config = dict(
    shared_expert_gate=True,
    tie_embeddings=True,
    weight_decay=0.26,
    decay_shape='pow',
    final_lr_fraction=0.1,
)
Below are experts of layer 2 (counted from 0) of a mixture-of-experts language model. Rows are named router (the router's row for the expert) and show model dimensions 0-47. Each number is 128 + 32 x the weight over its row's rms, rounded and kept within 0 to 255. Numbers have three digits each.
After each expert's rows: "gets" lists some tokens that make up at least twice as much of what it gets as of all text. This comes from a sample of Wikipedia text that the model never trained on. Tokens count by the router's weight.

# expert 69
router:146148135153203114105115094146143157132160109146135119140166137152103189125063133144139171123116110102148154134145072143058110094121134132199078
gets: "c", " F", " c", " A", " S", "n"

# expert 94
router:101141146184142126114114096098180135166142118084098136138173132146104142159116128155143107138163102123121122154146163112147182083150113119203089
gets: " S", "im", "v", "s", "0", "4"

# expert 76
router:129099151151142087150118122100154161072141141169094169151140072108071102187134144158187163105117105083064134110141154135143102116092091113204114
gets: "i", "k", "7", "z", "%", "ation"

# expert 24
router:156078133080159127100148081132189171102094155089106130173134140137106159107120148171143099120117155124124103158087135130100137110142098143174081
gets: "2", " (", "al", "1", " I", " H"

# expert 68
router:138085162163117148093120079133129125118166141131129196096121159060091152129170185168122125081098145096065099151185166156070183050192124134171123
gets: " as", "ad", "es", "g", " with", " the"

# expert 85
router:086128210134160152104144093129176166161159143126099142086144154124085128129124123125169156094128103071094175148107170165087104097155102077112140
gets: "2", "ad", " be", " as", "6", "re"

# expert 91
router:134076166144162129116097112115137159155114122139130169133144162132129136160091178189139120151191097097102101207178085152073132121167128154189076
gets: "9", "0", " as", "8", "7", "5"

# expert 5
router:152142126080153108096105069083127121153131167117103182119125169103101123131121137150117125147145165085071144194144151180139135143138126141145092
gets: "|", " t", " |", " p", " T", " r"

# expert 64
router:106082197147144104137111089060094117124124147141054201099121113166167119135136113121122147113164128147094125120173171097074143146154124064202076
gets: "y", " with", " by", "-", ":", "P"

# expert 13
router:116110172091145158126096118122147167112170144130089150151128132142125114149117152170162158136202109077143104138122172200087163114181107075120076
gets: " ", "-", "|", " |", " In", "In"

# expert 23
router:096099194129162141174153114112150139138171101116119182163188161120139124082136141162136120102141106129103165138087107107142170068115107127179094
gets: " the", "\n", " The", " H", " P", "The"

# expert 1
router:056113176142160072162091055116116146115148091185050145168138144099081133131115134143138095165156125121090120112157124136119150090129080137137087
gets: " ", "\n", "ic", " |", ";", "a"

# expert 87
router:081039171111117170133140158140190166169210115108145119142142112104105093153084158153120130116118136060087177129160156153098146116118087145147047
gets: " E", "b", " L", "E", " He", " and"

# expert 0
router:098126155145156177080116120137149128103139124116077187149191158118081139141111145178108081142145179095107111140210166160109107101123096120118109
gets: "or", " T", " O", "il", "t", "b"

# expert 66
router:109064173124168111108140119099140120122093102098112193150159147044077107140093154154120116103163165094049117098201109123098128084158106176113093
gets: " H", " N", " P", " C", "an", " A"

# expert 80
router:066090132150181091158170088161186100128173090122130185137100169115097117157116152187105096131117169092141113161143097106128092098168162149147088
gets: " the", " a", " he", " The", " an", " f"

# expert 8
router:105088131060115094135100123136157149122129139167057190164160112107132101123133205135149157133178115112134140147180173084085096118118106103081081
gets: " B", " The", "B", "ation", "A", "The"

# expert 82
router:094078177086178158094107130110125118107099175113121158124154136085094096161130177155155131101109152130091098156169120160157172086168050149161063
gets: "s", "ers", "'", "ish", "ial", "r"

# expert 79
router:105105115111196130101156066112176126152131123106121121174158116126115140157108107156108163137176196072075148155186125159132102119137135135190066
gets: " |", "a", "am", "f", " (", "r"

# expert 65
router:089087141134128110152139118150133177100125142144142141109168130151117105120055117147156182083136107095136151125160141181108135071103092128163072
gets: "2", "m", " m", "re", "b", "%"

# expert 84
router:118114171136160126141076116124123168087168082130123157173157139098131132151111125144141084125141114103133160140149114157075165099141104179131090
gets: "or", " ", "–", "9", "n", "ay"

# expert 67
router:042115155141168104111071065102141130101087150175137120151128159106074151202093153152147170122132138117132114172145191122103137120099130106173071
gets: "\n", ")", " O", "is", " f", "ir"

# expert 89
router:122139133164133144113103102119154171084153144144161151126126133080112095149113128142112108153156161071107175127153147151102163148133146088159086
gets: "ol", " R", "0", " the", "ab", "h"

# expert 75
router:124114121163178129139122107129168146098115140141068158135099123140073108171133130200111127189216120079091084166140124105122113101169158151208125
gets: " t", " b", "ill", " v", " p", "B"

# expert 78
router:104074130149218145140091137090159123153103155124132161193119125144130148158089193110144135129149144088120119150147133164123180166110112108174144
gets: " T", " l", " B", " K", " L", "it"

# expert 88
router:152085150168166156140122074123159188168174125097144161187160138128133136105064171151157097157158150095115188116178157185096143074127165134143075
gets: " ", "av", "ition", "v", "or", "et"

# expert 71
router:143141170140083160112158115101167127099153156083142136191134111117088140076104129100106143148111135068083120175172122143117150095195143131131132
gets: " ", " D", "al", " d", " from", " O"

# expert 72
router:089049171117131152138121126145095128113172142129072184131151144125086108176104138127099156149206214138115113164149128173130143139126139154139113
gets: "ing", " |", "0", " ", " the", "5"

# expert 63
router:119079184141140117103132096062071121107188150095154102119137135113122106093105136176209156137117119112144110141174141115124175082128142124179106
gets: "0", "1", "\n", " (", " ", "9"

# expert 17
router:124111162111109127082096084111072109157165140180091138157157077113130169121111152140128138115140165096162144170175164146061095100154133162162092
gets: "|", " \"", "\"", " A", "ing", "=="

# expert 74
router:126098170096104131146129047158157137173183126087142091109139156134100079093094168142162095110181174098083167087172139094120122145128114129110135
gets: ".", " |", "5", "4", "ist", "9"

# expert 95
router:112127178137143152143118047096097144104119097134134130156110138076085173119122189128108143120169160118099111131154165125145181105138103170120069
gets: " R", " D", " r", " d", "un", " st"

# expert 61
router:092085135136106126116126081096139147107076142088121164145125097102128101107155131114197153148125135140145136159182112117087172123169113172161046
gets: ".", "s", "\n", ":", "ac", " –"

# expert 10
router:088103149108088144166122084098131153133156158120150148101116128094105117119081134122152155123135150123106146112182165128133187093141078102162087
gets: "9", " s", "r", "0", " c", "°"

# expert 34
router:163111186134162150132111088128079084135136174100139175160153143119103056157095153115190121129159111098114133166151114159126133105169090133198100
gets: " M", ":", " D", " K", "ur", "r"

# expert 56
router:098159144137123102151138060132179157131157106042105138158122151116108136141087102183138100129141162098168150170123136129110128092160140074186099
gets: " |", "\n", ";", " A", " M", " ="

# expert 93
router:093076185148121164125161107111171098171152173104130146122137116159153124095112150139160102127179165151149138131159115122130128090173109161128078
gets: "th", "0", ".", "3", " L", " r"

# expert 83
router:123084139105137136168094049104109092127178113128127149099113128082136106158076154143172148119135142135093102183146127128122110112136096191091079
gets: " in", "ed", " to", " on", " for", " at"

# expert 62
router:140106220112099113103140058126129167103156166102101141127095139141087157129101122112162125144167107120124187161116145137127130123148099149169112
gets: "1", "2", "3", "4", "9", "8"

# expert 77
router:098124185132165137130109084086116165126136100143059134159122152127126178082105222164162104144132097108104107173136107129122136090116074164158143
gets: " ", "2", "1", "0", " D", " V"

# expert 73
router:131130097169139142126117097084171178132084171154087128122089109142134120162115221142125059108152150108141136111109152098082084126152154129126091
gets: ",", ".", "\n", " of", " and", "=="

# expert 51
router:140088150149113117130145061120122123141125175089136112083143126094124144181115136149116080084130141108109117143153168199054178108155107167136080
gets: " p", " s", " ", " d", " t", " f"

# expert 90
router:131088161129127117057060084105131133115157106160102194129150137112136102164099190170130125132165170158123169087150150170128119099117156102170087
gets: "ed", "l", " on", "==", "===", "ted"

# expert 26
router:122119152117154156167129112136163095141132148083068165125159150083110126147116174151084097130146136104099137079184172112102117098155105142172098
gets: "e", " St", "1", "-", "n", " J"

# expert 25
router:131113137141128080116150058075093125077180132105090145081134140117142158208137165173178145161140161115132111158188165136151169126163131155131086
gets: "o", "a", ".", " l", "ian", "g"

# expert 70
router:122121216058134136111108097103111137105122120120098178131141125117103085131095144132186150135150100078122153158169129121132112126132120118129086
gets: " |", ":", "The", ")", "9", " was"

# expert 40
router:096061206123169131109159077136132125143174118132072197125129111089104096164075115138126128118092130101089091132173110091090155136174108108156069
gets: "p", " ", " s", " M", "2", "s"

# expert 86
router:113069193114136127069059048138122147108148093144136178142123158064084078120128154163162099158192123115141134078121130153116137080198123104097134
gets: "ent", "est", "ot", "c", ",", "um"

# expert 81
router:100133170135151119091111070099130177112156128138111160107118129071102090118120178186154173116165139078126138149139152110104100062123115139120092
gets: "er", " |", " of", "ia", "ers", "e"